config = dict(
    n_experts=64,
    balance_loss=0.00138,
    balance_bias=True,
    groups_per_token=2,
    init_std_router=0.00647,
    qk_norm=False,
)
Below are experts of layer 4 (counted from 0) of a mixture-of-experts language model. Rows are named router (the router's row for the expert), up (a neuron's input weights, with its number), down (a neuron's output weights, with its number) and show model dimensions 0-159. Each number is 128 + 32 x the weight over its row's rms, rounded and kept within 0 to 255. Numbers have three digits each.
After each expert's rows: "comes after" lists some tokens at least twice as common just before its tokens as in all text; "comes before" lists some tokens at least twice as common just after its tokens as in all text. This comes from a sample of Wikipedia text that the model never trained on. Tokens count by the router's weight.

# expert 54
router:176147142104134161116134123188132135159049137155127155145059149062109143187166143095136109118099120090163105184089099124098124199143098132108155159072125142127161128091085158114134112142130129120079159071077121147115149072078120112084084059138150112123162133106175130113091099106159122103136095176093174158090123103106135161067160150059174110097145144147041138169141124134117149123106170107172147187128134106164229139107118150159136120113110087176126135175055101086117152122134197
up0:132107112125112151105103168140116111124083098140128158108122129111125116124168172090121080123117127090122107113086137183127158164145137156141139145139146116131120082070139132146128151114117110140120161141115165072095077112078107107111093145174141108089120181091145108156054135226107116100099131104126181141148090137117123176154161093067122147141151145139099127138160152130125084125118164145171178136125083053105174128113103129046115140151162105190119099057078107147122182098068116
down0:171135056196139155094083150155099159150140142177166084141059137070106147076130063118138081157122107144108147102114190160100097154076131161104087104148153191125103115120184145148085148192172120115161054124109071111122137149095111150118180161145076160124097139158128104122158119149123128131079058128132122115149092150140161097153098137136165120081090067115156073124167078146189110106100136152138149111131118112060116152185099155138137089079130096207102139154141122081129175102176091
up1:144183152100125059122097099142096132143075072173149216142131108092093074117138099194091126088154107125149148146125123063131059185182072119136168125118163122127068118131130063144100115120163111148118214080138192130132104146098148109086184117159137165072114177203123096084090130122109122128119048125102138136192155132131125106030111107105102138082136082122146085179154095127130182152098125125174114100162102119150136091078109159160165127176133089169143111164078126127170159165151134
down1:130093087149162160087097152105103147142120128190171108067097167159116147107116167110122089131090115063142127120135166114149144165136137142156106163110132081203125097120128106116034145113098204157108153092105135102130137108137170108108127194082148174140157147090113122093129151118126125151065151135141126145137144131177087163078105082136167122067139121126118099083119129175159150117128072111146135142188169124138127084218135158094170193143160157139118153139079160150166150145153144
comes after: " |", "|", ":", ";", " a", " November"
comes before: "1", "2", "3", "4", "5", "6"

# expert 45
router:111121153093220120115165085138136146123070135142112216147173101159116154208114218065158123085094102188100163173099095147145128130166139138144112157124141157079178119102158151142140129126131087136049090087116148135129117137073151095109103094159102122100113096122150099122173172132127147080207162132136156103132105073176117151131111096091183125140099184115118127155155123119129106155102163126116113124103136144105137103118144168133160149129159061171173108140121064141056147079110195
up0:091162101079117113119133139110157120092146113081136097070191081140119173149171128108149139100107112133130087119147122108101117119109091104119124159178104154106147068072136085131170145053143069110153091110159183123135121132085121124135091147068139166160179136114114186142098155132092157118155115100109224095087192070140144152152134114131133101092221064131100103095114133115083076171109120176170073148135176121128144153155102090173124093164090145123167113167146105139124166089117040
down0:096170140129127124138139130126096181188124115104091144116218108125135116099111101124073078166152113082094183099103144149071152138139092127144144159174124102109184114106132070166165104116156150091140102114190143222129099169193111117091128135149111151166101146092074194110084162133174152114149072159122165098137120140119162140115150117206074162124127140098141087083115147117177089098141142156148182121160109163118123126157084170106074160042134156166105109145069161137118136127173128
up1:119138098090101124122065138166155162122111168121122095150193098107141139129093136104115146098139092174106153111131105123152106138120132137152180109157140144146098156083137155180087182168161146068130093167099168108131044090099178139175145124127130111129125166128102081123124072134130092170138070099149096094122115145126103100109136159160132167095204154127187116075178144118158116104146115161107106125165105107146103072171096133111131090123109113067074109082130138230119138104221125
down1:140145132112104117180133168167110214108121107135135104120134109172135172121090097174163042128087074114162137094187125163115146123147118149120134125130117111089099130098132128136134127108102144107132096111102132135136116081162090148110151149064128174109104158140081142141079082088108184137072142058101157167095107097095180206150129122133095108130120156071150123120184152088140095091163151120130064100132115103106168102148177100106092160163144117155082208127088112126127180160207104
comes after: " ", " (", "–", "1", "born", "/"
comes before: "0", "9", "1", "8", "2", "6"

# expert 57
router:146115106074148143143120119139187117131069130122164127122108163127153129118137146096125147163062093059171086139063065085092178196133120095110101154150142145074160130076104189154124078139154087116100122142128131112117069151106119106121096090121144085086143117131134131154158179124138122088125095139132181113091125127152126116079193126140140111074136159115102143181132106091139091140102120156134144171092138125123151109110108159157114136123119083184146146045106107052081142103162166
up0:156137085176154085145179159123121103097100155175174149094180077143106147178163134120167149101073127152100145113116115107128109088111123166149153101128078115164091100151078190116099125136109140143125122108142164122114116145128160091155114128108096142078134107134061117122098098074119122092121196166121107138075140205087161135104164142066090171092150064183143132105127144188157076086123129180136056138173104151153142098114109146112090141150158085169148160110118157151149157164181131
down0:114124089181073146101074168152159145128139100129144185068184162126132157119137141094115129160158113111065115128133091085123149092198140154087185157116100097066142148134086089167132113112139123135177152138160148097131099179103081115143141156045122131135110164138149142154138173202106111123136182137094141151145089201136105180074130062130109114066091095136132066113147167214142153151138073159129189145115095133087121107152160168119112161100162119097121123112087116128141130184136121
up1:059147114158060143146077126079141134115130119157142124106135126160169083117104144132146100200115088140100214120055174147150160122078138102172127097129182167147070103083111148126106081168150079194105098101122066105117107126099158100168107128103172108128078074094157089168081121111138104143143122121188129092102138129149144145073199108102123131081115108138115112188098116093059130142124155124130164170085107155153107064040135103121133097150119072212138167097114097152210121161121145
down1:155129133099140166131141071089118148142083150134096147155143130202120090134146129147139147070108206145115145146121097104117130108101108077198134120145087078089107183113122179152098098207182140122152153087094060087107078157148144162173106131161118087105133163182129118102147190118145080137077115067075112187139075068108126148111117141130122142109110171146165140169122065210122135129053075151081099160114151185145065149089098125121192166112103136094085135156156112133083097149140119
comes after: " |", ";", ":", ")", "N", " March"
comes before: "1", "2", "-", "|", "3", "4"

# expert 37
router:138228126129234142061156110135128053134147135133102157167147101127154143121107178102129120104144083171122093140094122126083211108119113124170151140166132161091177140131117097130113102134109109091179148063169144145128123128131151114165067114125128119115136114117126131116124102203153162103167051142044107130129068125131149179107146061125113156186155174127126094133170120143085062157127134223117076094156113097136088126123133138143120116142111157107139088124136089141159120141143141
up0:155121100136119134144171151103132163118139138170162210175102157095125132125116182124080134111183149194162161115124148107177229165078139095175108126031129165120105141138102125113109117087120119116117113127123115147153157137141093137108094119173094117096102121114128174156089188106176152181156122130151139173089130121122096129125116160078098122137098100131184166120159086127124108137173167110192122105105111133111140063099106127142181099116129125157135152112138121074200137136082114
down0:114159113080147193130172092149167066157142141070106144110135147127149136089139111175174141183162128135136151141126130143103135106122136056113114144147117114150168169169107131109121146203116087136086227078148121151155121116128122122121053152139138100087138110155149178118082134089116136075128123139153086180188128112209107173139137090121132166114231165101195180136160123106131124105159174096088169115173119115090161145188147131088091120159145180090087112112171163084118113173091141
up1:099144152118131083177164112128132089187168131115113152169143071136172173160098108068107115108048140131134146108126127182103182057032103108130110133140064152111120106104147154167049105093122129118173126100085128134140141084181159107170167168151109137136124093154115114170104132118154143182174127118168141103143135096111174185117215111109149087135144159135122114107082218180121100113133110132101177138176167160116169163131147128075142078171105144110148151091167150156122103104192141
down1:082117160185112148082154109116161200061122128112088103104128101193108129121235171161178128077147110175133071170126160115163125149144142161157097101124089154174071147148124130095139130132097117088086161131128139108093130110127131150146114139131204111172138178109121153156144130145132136178068119098063138135086098155068097080148197091088203160097115109117102144110131154133115173140108094092156137099155136125144103120143150110127169119154093120119072103118127143184117074083097126
comes after: "1", "2", "0", "9", "8", "3"
comes before: "0", "9", "1", "8", "6", "2"

# expert 61
router:139115134135173125106139170108160097148063100127062153153139110107142167167095175107185175092065118169176094141148133082110205164131137126061113146104136140114153116128160104179151094161123101137137136110113101112134110103144166129123109176089098090108132109135118121102150134095125141113205041120140160127052069139158159134065134147107126158083135169134128136201180127111189136143097167150145101184142078173126187141088109133102106128124149062134095104097117172117090139101163175
up0:125103158136110135095107113127112150151157072111070161142110109181101140123158075176121093113178121133179084142126124146141141053116099110149123136127095076136201096098205170078075088116081153104143134090106094122111210079144200119154174117125140162155181179129195108094138143167094086137156172138115122143103111072129173121119099129159071114119099084097115116096057151138085146140097110092107094132167096103130141127199146079129106182109142137144100076146106220191167146103124140
down0:110078107123130134104156178130085156093153094098120153120190157112107094144108109140137106195118172091186119199218113102185098145113131135141105133071145134125148133071105082189159159105144169114065175140099189040141130156142079177145042128140100093099127088108157146157171126121142150159138156161131097134096181147098114166108177121165136098110127124168162138069162163086118120132142092165095155143118113170122162133155122183105071050117103089100132170115202166113142174125124154
up1:111098134121160109134134117130142139111049121142100101154235152186150134116110149105191178111100094097110142116089128149142123145097151144098108103153102114100145135159171107129156197155146068159154114107096120142149117171139151151102075076072075069095109119116132105151163151130052146095157162096125158113080151094151129104094124140143165146100136185141114197111113133116146140112130094133075084148096170173139125116108106111083114116188120122144167120064129115163075142104163078
down1:116118113090117099101170123101148134151122190189094086138120093136181158103205195108142148178156116105170111096095124106150154114077123101128153190139114143132185079115126177099143121120153165115176159127168142091124161112114153107168111085121106116175176143105083113134186111080158134161131129153136130145122149122100177075122129179129087100080131158136138148121111123127179137084126180136126066138077182191182132157066128080103131160089120182129117104154134128128104099159120086
comes after: "\n", ".", ")", "==", " =", " =="
comes before: "\n", "-", "|", "==", "The", "==="

# expert 49
router:124129132112160145134126174169162131134123134123142176139194069082131174124060150137128141137077090107112080143116114098135099169157134159086126110171168154032144129100142201155146128155134138133085121072088106132168117149116163099198118108164103101094143160096131140092163142099150139077158101138138130114079107125065170104152148091078151126145083129091154078188144151051158126167115175127131059161219069144151160108201118186087134108132105066126111113156142149116051130027191145
up0:096090127153094164177210113124145104142142101090150134095086082131115152106145097149144134137080150060126196129114112164111126103107189096128132170143123141103082113065157163089109054120117134134118089156121154133159126141113172115055102131177084144112150154150123132118141136127126097166189132155167069136098130123075103085114105135145128160113088119134101174125126083141190097135111151099127091167119129188109136117123135160088127094100101085143129179135148106092175108094083164
down0:142153131129086121155134106122045098097097154155116168194113104144203121109027087094140076176161106072151178117077102160195113112153169148145107154148128083112170103100138160108114097096117198138093189131163146081140115112107175140112112099165182121099057150089093142101093100092097143141119217112091133113186089119141130105185099132157105163148149167110052113116112064101119080081163129114139198116069142167160106096082133126090117154089203059090133120105103096164132139125111138
up1:119149118170131129099099176157155160092074127097107166102131042131112048164163099155098108134156113083128173145159153131064157177162146097090144155093174168124063094113148169128105143166091206161158156119146092145145158129147144172137212092158107164113090123120145160064106158135127125156116130169156126159112126113057166169128131113143097179072081143102106132144127133102124150161170126131213114118158080169158142130150155163102092083087144139201150144168164100143155188171123167
down1:171078173158128108186139142222177126107138089096180088075087130135147089124096109120086121116088118144118123083126067100028108141106131089181156179180118149180097135074164085086109146141170113093164116123140142133103120115167137087159172127164171097147124117175148155119079127143147142107141094159103140177121090140169110111089073120104094134113117134130103113092019112110140170160105106154154094104118144096141121072191111146120126158147116130115186138175114077198093143135136168
comes after: ".", "3", "5", "7", "4", "6"
comes before: "\n", " The", " He", " In", " It", "5"

# expert 32
router:154108112095164143137114135155149124175130102129174228122092160164119141178097146077170136119120094157171155184125046152146158103106095116136128101146130166098167117069086123131140101110142134119095126089083071163117166072109131065138165089145136115078155146089139099057121154099147109094122117167087138130161120119116109121110140143112164182131053152101096083192141096083127083135132143153135089145135103146085143125121130167175159145129121141149139138150130115149095139095106206
up0:122083121157134123146134222184117141097107081161133108105126161121089185088115152127141129120072127101070139082181092123141113109072176108155193068129145119115147129089110122128135085128152120136079067169132073163168149109090121151172145115123186096125182127101077103095093130143137102128147190125134145123175116114178107159154066106132111135090118087116084091140071059123165152111115128078102091136170141189171120196090106171153095112107134107131187131133088136148122137075117136
down0:143113150124080124129112154163155127115107142122203105126184084138088121168146119102133125123153073143138155136094126141129133131131177080198184091080105099136113120078179128131213115100196133120086104178123128084124143149126117175133109120079144120107129154120097168190091121117042103148143080077100199074161119089110125075145133112117118147185140080109117188079125080104125147171111170051152152171126101157143107158107149065189154121115133124168105175196110151165105182088123119
up1:153084172134109104124128113208090159113168112130133103133110136129135151131120127158084123119103087096217141158148099144215133150221157135180086131134138158128154125119109095120148172056133119065148115119124113130144160064133096140106149154141106101110154084140130141154121081122160175105135136178069130095180072121105162090086153157165127153178111105147166158122152091092093065192120112166091123131153093133097135121031137051173187129095100107054122057120140128155136126178165118
down1:165122183132125139140105126176065142140069116113125085077143154136119154150161140130150101171173116112109113188102128122155168077144118104099098094190131122160143157148180086185082097143043126109117075100099104076116127144114157067107121096097166095114126165111132160128153140133085105164078153100166151174131132092118138139137091172071102139125173136090097142201150054127151107120056160110115157171165094138105150129054188115130154120134111133148094105146113049114066105091132165
comes after: " ", "–", "|", " (", " in", " January"
comes before: "9", "0", "1", "2", "8", "3"